config.toml
activation = "gelu"
router_score = "sigmoid"
tie_embeddings = true
optimizer = "adamw"
grad_clip = 2.0
Below are experts of layer 2 (counted from 0) of a mixture-of-experts language model. Rows are named router (the router's row for the expert), up (a neuron's input weights, with its number) and show model dimensions 0-127. Each number is 200 + 20 x the weight over its row's rms, rounded and kept within 0 to 999.
Before each expert's rows: a language model's description of what the expert responds to. This comes from a sample of Wikipedia text that the model never trained on.

# expert 4
Description: Word-initial s and letters. Single-letter word starts after a space, mostly s or S and also h, t, w, as in s|enator, s|itting, Shah|adah.
router,218,163,231,207,180,201,176,192,232,172,189,175,198,170,170,188,189,242,216,236,207,217,186,194,187,223,215,226,184,184,217,213,188,184,185,216,198,153,189,187,179,204,223,204,188,190,173,224,203,174,228,170,193,186,182,205,203,157,171,209,199,180,218,204,219,173,202,212,224,232,203,238,230,183,181,207,235,191,208,214,211,209,198,202,200,208,205,192,187,208,225,220,194,176,190,172,208,169,223,199,205,232,214,205,180,210,236,172,200,239,233,220,186,202,234,191,192,202,202,186,205,194,192,221,227,168,171,184
up1,201,194,186,197,192,185,223,201,162,178,227,171,175,215,227,209,190,165,158,216,210,214,214,188,195,199,167,199,207,201,189,180,206,216,237,203,245,221,252,184,232,191,200,203,196,184,208,188,177,201,190,170,177,212,208,211,222,194,217,210,196,191,208,204,202,169,184,221,180,206,141,205,207,209,237,229,205,161,218,230,172,192,193,230,222,216,208,187,182,180,216,168,187,222,194,195,215,191,216,215,150,207,186,197,173,225,191,202,201,201,191,219,199,195,199,193,240,245,223,188,181,211,199,195,185,191,216,207
up2,208,190,253,144,180,172,199,199,214,187,217,192,197,174,199,170,198,193,224,222,214,228,231,203,221,204,183,180,183,173,173,192,173,190,186,204,222,209,214,192,221,226,187,257,193,196,212,195,167,150,185,207,205,213,189,186,222,207,180,235,214,196,228,233,204,199,179,171,208,216,190,217,210,201,209,217,186,195,209,230,195,195,194,214,225,238,177,188,192,203,235,208,236,190,178,164,197,196,197,212,173,209,173,198,200,222,213,161,200,193,187,218,193,186,194,226,209,198,216,200,197,226,236,193,208,201,236,196
up3,198,230,193,219,224,200,203,211,217,173,186,221,180,193,195,245,171,207,235,204,175,190,219,180,211,217,218,194,214,213,196,201,219,222,153,172,213,187,194,238,206,176,213,201,195,233,190,197,222,206,200,201,205,180,205,163,176,180,200,166,203,186,194,176,186,214,205,222,220,210,231,195,206,191,178,187,220,218,198,202,210,165,181,166,216,194,201,209,237,191,188,201,247,211,220,212,208,234,171,211,211,210,201,172,201,214,188,223,180,201,218,197,210,225,178,231,202,179,143,217,182,178,166,215,158,216,221,210

# expert 9
Description: Word starts after breaks. Opening pieces of words or names at line, heading or table-cell starts (==B, | D, He, She), and articles like a, the.
router,217,172,241,195,180,191,179,197,234,187,193,163,183,174,169,182,208,228,198,224,227,234,222,204,181,219,200,214,186,198,203,210,210,197,187,209,197,147,189,201,191,217,214,204,213,194,188,232,182,177,224,191,179,197,159,191,220,161,171,221,204,170,234,212,227,195,197,190,232,189,210,238,222,193,185,182,223,184,210,192,199,208,207,193,195,189,195,182,208,204,223,218,171,177,181,169,215,165,228,214,177,218,195,189,186,214,226,179,184,248,231,203,175,197,233,189,209,209,202,185,207,197,186,222,224,189,167,193
up1,225,196,187,216,197,195,203,206,220,173,221,199,207,191,225,209,221,193,227,187,192,163,168,204,222,181,190,154,195,202,210,200,171,189,226,216,207,215,164,202,199,229,170,217,176,172,191,210,209,184,196,189,207,159,200,204,210,171,204,217,186,199,200,201,196,157,191,210,215,224,189,216,200,180,206,210,188,198,193,236,217,225,209,203,172,221,242,174,161,223,215,189,233,221,164,207,198,205,239,160,235,209,244,221,210,167,198,177,182,196,212,220,220,201,199,203,197,176,239,187,204,188,208,164,204,198,178,224
up2,233,213,192,142,214,226,172,196,204,204,177,185,193,197,181,213,221,187,192,216,170,211,227,196,189,217,180,246,185,177,207,177,196,172,170,173,203,194,222,194,203,161,221,194,200,231,219,191,182,216,196,207,205,227,227,191,184,186,210,199,189,172,213,195,215,210,167,217,200,191,236,180,211,193,223,163,205,217,217,165,214,176,184,234,201,193,166,247,232,218,189,205,186,184,182,203,196,212,210,193,208,197,172,207,188,212,260,216,206,195,219,204,203,207,209,227,212,164,178,198,220,225,180,195,177,213,206,206
up3,157,202,189,145,217,179,172,182,206,182,201,176,153,216,184,214,192,213,202,198,183,192,190,130,216,210,200,209,189,179,197,186,211,179,205,196,206,202,190,201,220,166,242,191,188,190,198,210,213,235,192,238,230,187,229,185,174,204,209,180,209,206,221,177,217,205,214,183,208,228,187,182,203,188,172,204,228,188,194,228,218,186,172,242,184,207,205,213,194,219,192,200,239,192,218,226,186,218,189,193,229,215,184,208,167,215,215,170,189,187,205,215,229,214,211,182,211,169,204,209,162,191,177,214,192,192,198,215

# expert 11
Description: Colons in lists. Colons, and some pipes and semicolons, in structured lists such as career years, times and scores: 2018: Italy U18, 4:15, 6:30.
router,207,154,226,208,170,198,188,215,210,165,196,173,173,161,176,184,210,206,203,226,223,230,218,188,198,238,219,222,169,177,208,238,181,195,195,197,192,170,221,201,188,205,228,219,180,181,179,226,197,192,217,207,193,191,183,201,193,182,198,216,211,190,209,210,225,188,203,205,230,198,177,222,233,210,176,179,224,185,227,212,189,205,175,195,201,219,222,205,194,248,219,242,209,169,152,184,228,185,239,207,220,201,202,201,198,189,209,177,202,224,216,186,207,192,217,187,186,222,194,172,189,224,191,208,229,159,178,206
up0,211,205,227,217,215,194,215,208,220,173,238,208,191,223,210,211,201,199,220,169,205,151,191,217,174,192,185,203,197,202,216,205,213,197,181,224,202,206,160,187,205,205,193,166,173,155,194,194,203,173,255,188,200,212,216,190,218,193,198,190,197,193,237,238,173,189,215,215,204,213,193,203,171,212,152,207,237,163,215,165,194,188,210,180,154,181,211,225,224,165,202,196,224,188,220,183,224,206,184,240,200,205,229,163,203,181,212,182,171,202,205,208,170,205,203,184,192,191,203,188,207,204,179,225,175,195,188,198
up1,235,232,177,196,236,200,220,175,207,201,198,207,218,221,233,225,220,193,202,205,192,179,208,204,183,214,203,198,200,206,178,233,234,224,212,215,221,181,193,213,192,204,194,236,208,204,197,202,201,211,201,189,187,197,214,240,221,194,207,188,212,236,215,203,182,201,185,149,193,189,213,193,220,203,164,190,202,194,167,181,202,209,217,178,163,226,222,215,222,175,179,165,197,204,223,207,192,193,178,189,224,202,167,178,188,200,210,212,144,167,223,232,193,206,203,207,223,229,181,182,250,199,185,207,196,198,161,158
up2,192,201,186,196,167,226,186,215,202,199,192,214,239,181,238,200,205,220,182,189,225,202,204,225,208,169,204,189,204,214,226,216,207,192,207,243,180,205,211,226,182,165,185,165,177,173,177,202,188,180,200,165,196,181,185,158,217,205,200,171,167,184,206,231,184,221,190,212,192,235,200,185,201,175,170,226,224,215,187,186,177,192,195,185,168,138,189,203,206,229,228,169,198,206,213,192,188,215,214,265,200,193,205,205,174,219,214,193,184,205,215,197,221,214,229,188,200,187,184,207,214,195,173,206,182,224,200,202

# expert 19
Description: Table pipes and word middles. Table separators and cell values in sports and election tables, plus mid-word fragments such as un, ip, amp.
router,221,186,219,198,172,190,166,192,228,170,168,168,190,189,178,185,199,232,194,241,217,222,199,204,174,219,187,225,192,175,195,229,187,200,212,221,209,151,211,198,179,202,209,216,214,204,196,229,183,192,203,206,188,211,173,206,220,180,163,226,204,185,231,220,244,194,194,207,222,186,192,237,208,198,180,175,227,196,207,186,208,216,203,221,198,214,198,184,210,213,221,215,182,178,174,173,210,167,222,182,192,224,190,202,176,211,223,177,188,232,220,231,170,220,239,196,219,207,214,187,211,211,207,234,228,182,164,182
up1,182,223,194,210,175,166,213,209,192,200,181,206,227,198,228,216,165,195,215,188,210,202,170,191,207,175,202,186,205,216,181,186,210,201,207,205,161,189,200,213,185,214,200,216,198,215,240,178,221,220,232,172,200,204,212,221,217,243,182,183,208,198,210,157,187,190,204,174,204,189,180,186,193,236,182,188,171,203,174,174,208,199,202,188,201,230,236,237,245,196,173,182,228,195,216,202,185,218,223,233,227,192,228,185,221,189,186,182,170,213,200,227,198,215,194,216,208,257,194,176,181,200,166,227,211,220,182,182
up2,173,222,196,202,196,175,201,187,211,233,210,191,235,211,191,215,172,209,164,184,194,213,232,166,173,196,198,214,197,155,170,205,235,201,201,200,165,172,228,197,201,218,185,190,203,209,231,171,194,200,192,210,196,207,215,174,184,221,208,177,201,173,210,177,212,226,197,173,199,188,222,206,181,189,203,226,216,204,185,169,170,231,215,193,208,170,204,196,239,210,180,208,212,212,230,181,186,199,220,207,195,178,200,190,215,200,177,200,198,203,230,179,206,226,234,190,183,210,150,177,208,210,183,236,243,215,176,152
up3,191,181,202,184,185,196,219,196,199,219,236,175,205,197,236,228,191,184,191,180,181,186,228,185,217,202,184,220,183,191,190,196,202,236,188,203,200,205,192,197,167,243,204,231,208,192,219,168,178,216,225,200,182,181,230,218,190,203,197,179,210,217,225,146,168,167,209,177,207,210,185,195,179,180,171,221,196,180,189,192,169,216,263,203,196,240,221,187,188,202,172,217,244,193,192,214,151,210,211,219,229,202,214,202,191,218,212,215,212,205,207,204,195,209,192,181,175,185,173,212,193,190,180,241,186,183,204,210

# expert 22
Description: Common content nouns. Common nouns and adjectives after the or of, such as former, album, population, role, friend, and compound parts like -year-old.
router,208,175,227,192,172,198,174,203,238,172,191,171,179,187,174,175,179,237,215,245,206,216,196,222,180,223,197,224,182,188,201,212,177,187,195,222,202,160,202,198,175,208,209,224,200,195,189,225,193,195,209,188,174,195,178,195,219,166,165,211,185,190,220,226,245,198,202,192,240,218,186,245,217,185,175,181,225,188,227,207,201,205,204,201,198,217,205,193,186,196,228,217,181,173,186,174,218,168,217,190,177,228,217,202,182,217,224,156,197,234,226,209,188,208,232,192,211,198,206,192,226,195,189,222,213,189,170,193
up1,230,193,175,208,200,191,172,219,184,211,231,156,193,219,204,181,187,195,217,198,191,211,248,229,186,219,214,200,210,188,196,207,224,194,199,234,203,221,239,187,192,217,193,196,207,215,208,177,233,207,191,206,154,177,211,191,186,197,199,152,197,177,190,199,228,224,211,177,226,233,193,196,193,194,181,196,188,186,215,190,150,214,225,197,226,209,212,168,196,167,187,199,195,226,226,223,202,195,191,223,240,201,222,226,208,195,156,196,193,186,200,209,202,179,191,191,177,172,156,238,230,187,204,187,205,231,194,184
up2,170,210,202,221,180,211,189,185,188,169,180,206,211,199,197,197,216,181,198,184,196,211,171,192,202,205,196,223,210,172,228,195,191,206,209,205,198,229,215,245,233,165,192,195,177,195,203,201,184,168,174,180,249,228,200,207,202,180,203,259,195,245,211,186,209,179,175,230,214,195,171,204,186,198,223,199,204,223,211,196,208,214,163,203,231,223,219,257,174,210,204,210,213,163,177,197,178,213,187,185,218,205,217,161,182,170,216,232,183,191,191,201,211,196,185,186,205,220,208,191,170,214,216,199,208,177,179,233
up3,214,205,210,191,162,201,235,207,201,209,170,207,225,185,179,202,195,213,187,233,209,226,175,210,198,209,203,180,181,197,213,200,166,200,218,192,191,191,198,192,169,194,217,176,227,176,172,238,225,171,231,193,238,231,172,238,209,194,193,210,184,239,208,153,193,180,191,202,206,213,210,193,232,175,218,171,218,201,215,212,203,198,229,239,195,209,216,182,200,220,203,210,173,184,193,204,249,188,159,242,224,214,193,212,190,216,183,178,231,205,204,213,186,206,210,210,193,225,202,172,223,222,178,200,191,162,195,199

# expert 30
Description: Name-internal word pieces. Middle pieces of personal names, mostly vowel-consonant chunks like or, el, oh, ah, plus dash-led list items such as "- M".
router,234,179,233,202,170,197,191,183,218,174,193,177,191,181,177,189,201,245,197,235,235,234,188,195,184,225,207,221,185,183,205,219,204,193,195,211,200,151,197,184,172,196,218,213,203,170,176,227,185,191,213,186,182,198,180,198,221,176,174,217,212,198,223,212,233,180,193,201,209,219,206,246,231,193,184,180,218,184,216,210,204,219,193,191,204,197,220,189,190,217,234,216,183,181,180,168,217,166,240,198,192,217,193,202,174,202,209,186,210,224,225,219,167,195,235,165,204,204,210,181,216,213,184,215,224,183,153,184
up1,188,191,190,229,199,212,158,191,222,212,201,183,200,228,201,168,173,209,198,225,183,192,191,220,186,208,175,248,193,193,172,233,221,169,190,204,189,178,216,193,189,186,249,202,205,218,215,209,182,198,177,176,241,215,185,210,174,172,159,233,181,194,196,225,214,196,178,193,205,219,208,192,194,171,205,213,220,221,220,194,211,180,160,190,173,186,181,238,201,217,197,219,227,183,181,192,166,210,205,185,183,212,206,202,209,219,214,198,237,180,170,238,174,245,203,196,197,162,192,222,202,217,205,221,199,210,208,208
up2,188,196,198,205,207,208,203,211,213,172,166,195,201,204,206,188,167,198,248,206,180,186,195,203,178,198,223,213,195,197,218,188,139,192,167,211,183,203,206,209,171,194,176,190,192,214,176,212,212,194,198,211,198,204,205,174,189,198,200,199,168,207,218,212,210,215,190,238,184,221,206,206,207,177,197,199,187,216,193,236,259,211,226,230,180,205,142,225,236,222,197,191,201,180,217,179,195,230,174,218,190,207,216,215,197,210,222,181,201,190,188,202,192,230,179,242,193,209,225,192,192,220,230,227,163,171,247,200
up3,191,187,219,208,224,237,190,202,226,187,209,179,213,163,219,165,211,201,214,204,169,215,214,226,214,227,198,211,225,173,192,178,159,199,176,256,190,197,206,185,162,198,174,227,209,177,202,197,215,197,196,203,191,161,184,184,185,183,186,256,185,162,221,205,194,190,157,186,210,224,167,211,213,215,213,216,214,220,231,217,214,210,181,229,180,199,195,191,197,228,216,202,187,184,195,175,217,193,190,174,212,178,198,216,201,241,220,185,206,193,187,221,196,212,189,247,211,205,215,175,216,223,216,207,197,188,188,183

# expert 15
Description: Title and definition links. The closing = of article titles and copulas after a subject, as in "is a", ") was a", "(born".
router,196,161,229,236,183,211,198,215,202,187,172,173,169,209,173,171,193,238,178,226,192,223,204,199,177,238,224,219,195,163,215,211,191,204,218,212,197,170,182,215,193,196,180,169,176,179,202,197,184,155,243,170,191,227,192,187,211,196,185,231,214,180,213,194,227,173,206,215,199,210,202,226,196,214,207,197,218,183,211,221,232,199,193,189,211,205,208,173,167,209,204,244,168,189,196,181,205,199,212,187,220,217,213,213,195,192,207,162,188,217,215,207,160,163,222,183,201,207,219,170,218,205,182,206,238,191,198,214
up3,196,231,193,193,179,220,190,149,222,207,181,224,238,192,181,195,200,201,188,186,182,223,192,194,183,188,209,170,208,227,191,182,187,164,170,203,194,196,182,155,241,210,223,187,167,211,176,203,226,201,192,222,205,192,189,187,218,227,173,184,215,206,203,192,209,205,195,205,227,218,210,185,210,201,206,173,196,209,216,179,174,172,201,230,217,221,205,212,225,200,186,157,250,222,184,219,236,180,170,160,184,221,204,224,182,226,216,192,186,196,201,204,236,168,211,180,183,211,204,239,198,166,181,197,203,204,204,187
up4,206,222,241,190,210,191,192,209,203,211,230,205,207,188,183,222,198,183,241,184,198,186,182,215,254,197,217,164,212,231,153,207,216,213,231,207,172,212,205,174,213,227,221,215,165,235,204,198,217,224,203,239,179,192,184,182,241,176,178,172,209,173,173,226,194,235,222,170,196,184,167,189,197,186,200,178,210,183,213,200,177,195,208,202,205,190,183,195,189,195,211,158,198,176,171,200,214,210,220,179,173,200,219,206,224,197,187,225,209,215,210,177,194,203,205,210,202,205,195,225,208,170,204,181,248,211,203,187
up5,209,190,192,211,187,229,171,175,202,210,182,205,193,171,171,227,163,189,197,228,193,191,200,234,220,196,192,210,207,190,214,178,176,154,179,234,205,207,212,199,211,173,203,185,209,196,150,209,238,210,171,186,160,191,202,210,184,212,188,227,198,184,207,211,219,247,189,222,223,215,185,178,224,225,204,220,198,243,213,190,206,182,184,186,205,192,231,228,205,189,203,181,202,204,184,200,197,187,179,177,150,206,219,232,205,206,219,200,211,185,193,236,212,197,190,187,253,200,217,220,203,218,221,192,165,217,199,173

# expert 17
Description: Adjective suffixes. Adjective and nationality suffixes, above all -ic, plus -ian, -ical, -ous and possessive 's: chron-ic, Celt-ic, Aust-rian, Turk-ic.
router,229,194,227,218,161,193,178,210,194,173,188,191,175,194,198,195,204,185,201,247,190,213,195,213,157,236,191,224,194,201,219,216,203,208,178,201,188,174,209,179,183,218,191,192,205,174,190,207,189,195,224,197,191,199,179,218,217,207,179,187,222,165,217,211,234,157,234,195,191,184,187,230,236,210,186,180,215,178,235,202,185,214,225,212,193,211,232,214,214,217,233,199,167,187,201,178,198,197,217,200,218,241,179,212,182,222,218,165,208,215,228,234,184,194,227,207,180,178,186,168,200,209,189,218,218,191,146,197
up1,229,200,215,232,218,206,212,185,208,174,202,182,210,208,183,195,200,190,209,201,211,182,229,206,202,207,181,221,194,190,214,205,197,189,177,188,205,193,193,171,184,237,192,196,153,198,183,172,236,211,220,144,219,231,188,207,228,203,192,208,190,203,195,186,225,218,199,172,198,172,186,197,207,205,211,197,203,216,192,235,198,186,264,177,223,165,189,201,221,191,141,194,217,210,211,202,215,197,222,197,198,215,221,180,219,221,212,236,212,198,153,205,205,163,227,227,185,194,179,245,202,207,170,222,197,210,185,197
up2,234,187,193,238,246,220,199,227,213,205,204,206,242,209,190,208,216,218,174,191,199,209,192,163,189,182,204,182,164,205,187,230,191,159,182,207,230,208,196,242,181,193,206,200,180,189,218,245,180,178,193,220,198,213,177,230,164,200,202,195,188,240,207,211,208,188,187,213,205,206,203,211,192,217,200,196,199,182,207,179,189,220,143,204,200,220,189,202,194,175,240,222,197,208,209,191,183,201,178,165,158,195,195,196,234,194,194,237,181,195,193,219,169,210,193,198,194,172,197,216,201,196,225,144,202,192,194,191
up3,217,190,193,226,199,207,216,207,210,188,238,199,209,208,203,190,165,200,211,205,204,223,199,216,208,195,191,185,164,193,191,184,188,197,222,225,200,199,163,170,220,205,196,192,216,221,211,203,177,202,148,187,206,205,181,218,202,193,209,217,165,182,232,216,202,256,157,229,179,185,189,168,186,184,200,192,188,221,182,191,217,211,174,196,227,201,173,200,192,192,186,189,205,184,178,194,236,182,196,153,191,227,215,148,232,231,206,202,206,230,232,198,210,212,226,205,214,211,203,211,226,205,227,166,179,208,209,152

# expert 0
Description: Date and number digits. Month names and the comma after a day in dates, especially in "Born:" lines, plus digits inside numbers and chemical formulas.
router,245,167,245,200,194,209,193,186,202,192,213,161,186,181,167,183,177,211,182,247,208,244,207,192,173,243,219,218,183,182,196,220,197,196,220,230,209,153,209,205,191,201,215,213,211,201,196,219,192,181,197,178,192,214,184,189,214,190,152,169,203,179,206,181,225,212,221,214,209,227,201,232,231,207,202,179,241,196,199,199,199,212,193,193,213,190,189,196,193,193,214,230,197,197,198,181,198,165,223,212,186,225,203,174,195,185,218,173,185,216,214,191,196,188,247,189,213,178,201,179,240,198,166,190,217,184,177,186
up3,191,194,191,148,181,266,193,207,204,194,189,191,208,216,195,210,232,200,201,186,174,231,195,198,214,187,213,253,199,178,217,229,200,212,194,221,197,206,235,162,217,191,204,179,174,203,211,197,205,220,187,151,180,185,193,157,208,201,206,187,235,228,202,172,208,194,231,219,180,197,182,209,186,219,245,174,207,191,231,234,187,176,171,224,198,201,204,181,163,220,204,228,186,193,199,227,189,187,220,214,203,182,192,215,217,185,210,196,184,188,210,205,184,184,183,161,205,166,213,210,213,199,207,196,201,199,198,233
up4,194,224,206,227,201,206,190,179,178,211,222,205,179,163,179,182,231,207,179,224,230,207,206,180,166,177,214,171,207,249,196,196,206,173,221,216,199,226,154,206,182,227,171,199,205,205,189,202,194,180,189,240,202,215,172,178,177,197,199,184,194,202,187,198,217,198,182,188,236,163,216,192,208,201,195,196,191,194,189,201,230,182,197,207,184,203,223,177,179,201,257,205,197,199,207,217,194,191,212,190,184,220,183,175,200,222,175,227,203,194,200,180,220,243,197,218,166,237,190,183,203,146,235,210,216,190,180,219
up5,205,219,170,190,196,198,215,157,187,184,218,233,163,196,179,187,188,205,194,206,231,201,157,249,185,257,211,194,202,217,210,195,207,142,209,178,169,191,198,194,200,179,208,239,210,219,224,212,191,215,192,185,251,231,212,166,179,186,212,204,208,172,186,197,198,173,176,179,217,228,181,194,224,187,207,229,193,220,212,185,189,230,186,217,182,202,201,212,209,209,219,209,175,176,204,192,184,224,205,206,186,199,206,182,226,206,204,186,178,192,219,228,189,224,174,223,192,225,193,196,197,212,243,212,190,183,201,199

# expert 1
Description: Infobox and table cells. Values and field labels inside infoboxes and tables, such as taxonomy rows (- Phylum, Arthropoda), vote percentages, years, coordinates, nationality.
router,205,205,225,188,184,192,184,220,257,179,219,175,209,183,148,189,209,237,199,207,215,198,215,199,193,195,179,216,203,192,210,230,220,162,214,215,224,149,206,205,184,223,212,196,215,203,192,217,205,179,224,192,195,203,186,196,196,171,152,209,202,200,224,220,224,205,204,183,203,208,217,241,207,193,187,203,251,191,211,189,176,205,197,187,183,168,212,189,195,204,209,197,188,192,179,170,200,191,208,211,175,223,218,196,162,227,235,199,208,239,222,239,200,221,258,201,214,197,188,191,199,207,190,213,192,192,168,175
up1,214,208,205,208,204,148,237,176,195,194,209,215,189,186,201,213,193,189,154,234,201,234,191,173,211,184,178,193,195,189,208,177,209,192,239,204,173,203,221,179,177,187,185,196,186,213,185,189,186,210,191,228,172,196,224,155,232,226,215,187,174,125,219,192,201,191,225,191,175,191,207,172,214,219,219,214,167,186,195,174,182,220,241,177,217,215,170,195,234,209,216,186,209,182,188,214,193,207,202,245,192,206,194,212,208,218,205,219,214,208,208,210,223,218,216,214,217,189,214,215,176,221,221,196,189,180,201,215
up2,178,240,196,208,198,204,225,170,191,195,168,233,204,229,214,178,204,195,167,213,219,225,194,208,211,196,199,185,215,197,188,189,202,213,173,203,168,182,128,238,221,200,198,208,184,230,186,224,195,220,199,237,203,212,217,198,205,179,186,190,161,210,167,174,185,164,192,197,208,210,229,186,194,182,210,224,206,226,196,206,191,162,240,202,225,173,177,214,232,202,180,228,221,197,207,189,166,222,193,195,195,210,214,201,211,153,191,206,216,203,185,180,216,193,195,174,193,208,197,239,176,196,180,201,213,194,200,228
up3,183,212,193,197,193,197,205,166,176,216,178,174,239,236,188,215,161,159,181,195,184,213,175,179,204,207,205,225,191,210,180,210,247,238,176,213,158,204,205,203,230,196,217,224,199,205,231,203,206,203,219,199,202,190,205,202,203,233,205,191,213,200,188,202,200,202,206,192,217,198,191,235,199,184,177,201,220,211,197,210,191,183,216,205,243,232,213,220,181,166,199,180,196,224,225,205,204,184,211,181,216,179,174,167,205,180,156,225,170,190,211,196,212,189,154,167,218,219,209,150,236,177,202,202,213,197,202,186

# expert 13
Description: Line breaks and clause links. Newlines ending list items, table rows or headings, plus clause connectors such as , where, , and the, , with a.
router,211,171,227,209,201,198,193,197,217,176,184,183,188,191,152,179,184,232,194,229,234,220,189,196,190,235,212,212,195,194,205,234,218,190,201,223,201,169,202,195,176,211,220,226,204,194,175,211,182,179,201,184,200,193,160,188,235,164,181,202,185,180,227,215,217,189,205,177,215,219,202,228,208,194,175,189,220,193,212,185,208,229,211,205,201,235,198,182,190,197,223,228,183,199,192,170,214,157,211,204,193,224,182,189,161,230,208,188,182,222,231,212,162,202,222,178,195,206,213,173,233,200,194,237,218,150,180,184
up3,217,209,173,185,222,209,209,198,208,203,218,192,204,197,188,221,208,198,138,193,232,224,181,217,201,196,166,206,200,212,213,164,198,161,185,183,209,200,218,178,193,173,195,214,225,183,255,198,191,203,169,188,192,228,182,199,171,192,190,182,237,176,217,199,187,206,176,190,201,227,223,188,212,199,181,218,184,207,201,161,184,220,190,244,202,202,135,198,197,190,225,181,200,201,183,161,217,209,215,216,207,210,205,205,167,211,210,199,175,200,211,219,203,210,195,230,219,196,204,208,213,242,199,243,189,182,192,235
up4,221,216,235,183,228,206,210,189,192,157,175,201,205,187,219,209,225,190,233,191,224,183,174,186,223,204,245,176,194,228,205,217,175,216,184,239,176,197,201,230,222,228,160,211,169,193,189,208,198,177,215,198,198,200,195,212,237,171,215,186,181,202,185,200,166,169,190,184,173,242,207,204,201,200,184,207,215,195,200,164,215,199,175,162,196,225,225,215,225,192,224,237,182,207,200,200,176,227,206,210,195,211,182,152,197,195,218,206,165,216,223,196,196,204,208,211,193,199,188,180,205,166,237,221,206,215,209,203
up5,212,220,169,165,182,176,182,193,228,173,212,187,220,187,188,170,230,212,177,204,183,208,190,239,180,212,189,185,195,209,174,176,178,206,258,177,208,208,193,160,211,195,191,239,228,192,199,203,243,211,191,210,210,193,237,218,190,210,199,188,247,227,213,185,212,185,204,231,219,221,202,200,235,199,212,177,166,208,189,246,172,208,204,225,196,212,206,163,224,221,195,194,205,204,207,182,195,210,204,189,259,181,191,201,212,209,177,194,226,201,192,202,195,209,191,216,200,183,225,212,196,216,181,216,202,177,177,219

# expert 14
Description: Verb endings and linking words. Past-tense and participle endings and relation words in prose: maint-aining, cont-ained, included, with, by, among, including.
router,207,179,214,223,201,188,202,174,208,166,228,167,163,192,202,222,186,192,211,218,204,220,204,168,162,235,210,200,183,214,229,210,213,224,212,209,237,205,185,154,183,186,222,181,210,185,206,242,210,214,212,204,211,178,178,189,218,206,190,221,192,191,203,208,176,177,217,211,196,205,167,243,193,229,166,201,233,186,247,176,186,221,220,198,202,229,209,212,186,197,195,215,199,179,177,169,184,174,218,217,203,221,194,157,182,218,219,182,195,215,209,196,194,185,224,213,178,197,232,177,188,229,211,223,171,185,179,196
up1,216,180,204,192,189,184,207,189,226,197,210,206,223,208,210,191,222,181,218,225,182,226,140,210,148,186,167,218,174,199,194,240,201,226,186,159,191,190,235,216,168,186,174,208,222,210,224,199,205,174,200,177,195,186,197,208,242,225,210,215,202,195,209,198,234,193,227,194,217,198,175,206,235,178,171,224,186,211,192,188,223,208,220,200,203,194,210,222,210,211,232,179,215,193,205,177,186,198,170,226,191,196,158,236,166,228,229,189,201,188,222,198,151,202,200,213,195,175,196,213,199,198,190,210,197,211,181,215
up2,222,188,210,257,211,211,187,157,202,207,228,217,184,165,210,219,180,230,193,204,208,218,197,174,231,204,203,180,193,195,197,210,222,157,217,231,217,193,195,178,210,168,209,204,182,199,162,225,231,218,194,175,210,227,193,189,186,181,181,196,174,212,212,245,193,184,215,234,194,220,205,229,203,226,159,217,195,223,188,179,197,204,181,230,183,195,208,216,221,177,201,196,219,195,189,190,204,197,184,191,203,210,212,195,195,189,212,196,162,185,171,193,250,205,200,178,259,208,204,181,187,232,214,194,186,207,196,173
up3,205,209,213,197,214,191,210,154,190,199,171,217,244,221,215,168,207,192,199,205,228,224,201,204,217,245,245,188,162,179,177,203,184,215,208,227,223,171,201,224,182,184,206,209,206,172,182,207,204,188,190,221,171,235,186,206,248,191,188,252,197,204,191,205,183,194,190,195,169,206,250,225,185,203,216,205,184,178,187,226,236,186,208,169,221,196,178,200,227,193,182,199,204,198,202,185,186,162,201,213,206,217,186,206,187,214,233,188,225,202,215,181,169,199,184,179,199,208,199,206,179,162,210,214,219,176,201,191

# expert 31
Description: Sentence-ending periods. Periods and closing quotes ending sentences, often merged with word endings such as years., ing., es., ".
router,210,162,232,197,185,194,191,199,213,192,175,180,174,190,178,202,199,218,218,238,224,226,220,188,166,249,204,216,178,217,215,236,218,208,184,215,211,188,203,216,163,195,219,210,204,178,187,213,219,201,207,190,178,187,179,199,204,172,182,207,196,177,231,225,203,194,183,188,221,217,199,224,204,194,180,200,223,191,221,200,221,220,215,179,195,189,213,196,174,196,218,220,210,160,199,169,197,142,211,197,181,248,188,216,169,208,199,183,178,216,233,218,187,218,214,194,206,190,223,205,220,175,172,230,208,152,175,179
up3,184,216,189,174,225,222,208,183,212,179,169,202,185,192,175,230,233,202,183,226,195,223,221,241,171,219,178,195,182,191,200,230,228,208,197,212,206,196,189,197,228,183,203,163,195,227,188,216,166,214,168,206,203,203,161,198,208,226,183,189,212,187,211,193,229,199,170,205,206,234,191,196,209,181,184,239,197,194,206,179,215,182,179,196,192,221,209,215,235,186,225,213,230,175,166,188,181,174,222,195,185,220,196,257,190,225,201,200,167,189,233,203,197,222,177,220,200,190,189,223,190,219,179,240,209,170,190,209
up4,232,183,221,192,220,213,185,176,212,210,193,185,171,192,200,178,242,195,199,222,203,213,226,184,200,218,173,209,191,208,160,224,223,196,192,187,177,213,194,189,222,192,209,171,214,189,168,193,197,184,211,182,178,187,207,188,217,211,182,199,209,201,196,194,251,249,250,203,225,234,209,169,213,198,177,220,199,185,237,199,222,202,200,179,189,204,216,196,163,202,206,213,209,173,167,207,215,169,211,192,203,236,162,232,182,189,192,193,186,186,215,197,197,223,204,187,221,235,196,194,222,232,259,211,204,189,179,204
up5,188,193,196,187,176,192,209,186,216,194,180,216,189,215,180,209,226,201,212,198,188,210,213,187,173,249,177,207,184,174,194,204,189,165,203,208,219,195,214,199,184,180,210,206,193,237,191,200,170,194,180,179,206,216,206,156,184,202,191,173,200,193,168,176,236,213,216,212,215,180,160,209,221,175,216,201,219,200,155,181,189,205,192,246,185,223,193,197,220,193,207,247,194,194,196,231,189,188,223,200,212,213,208,227,213,198,210,192,206,190,229,193,195,200,187,200,179,151,260,220,190,233,223,227,211,168,191,241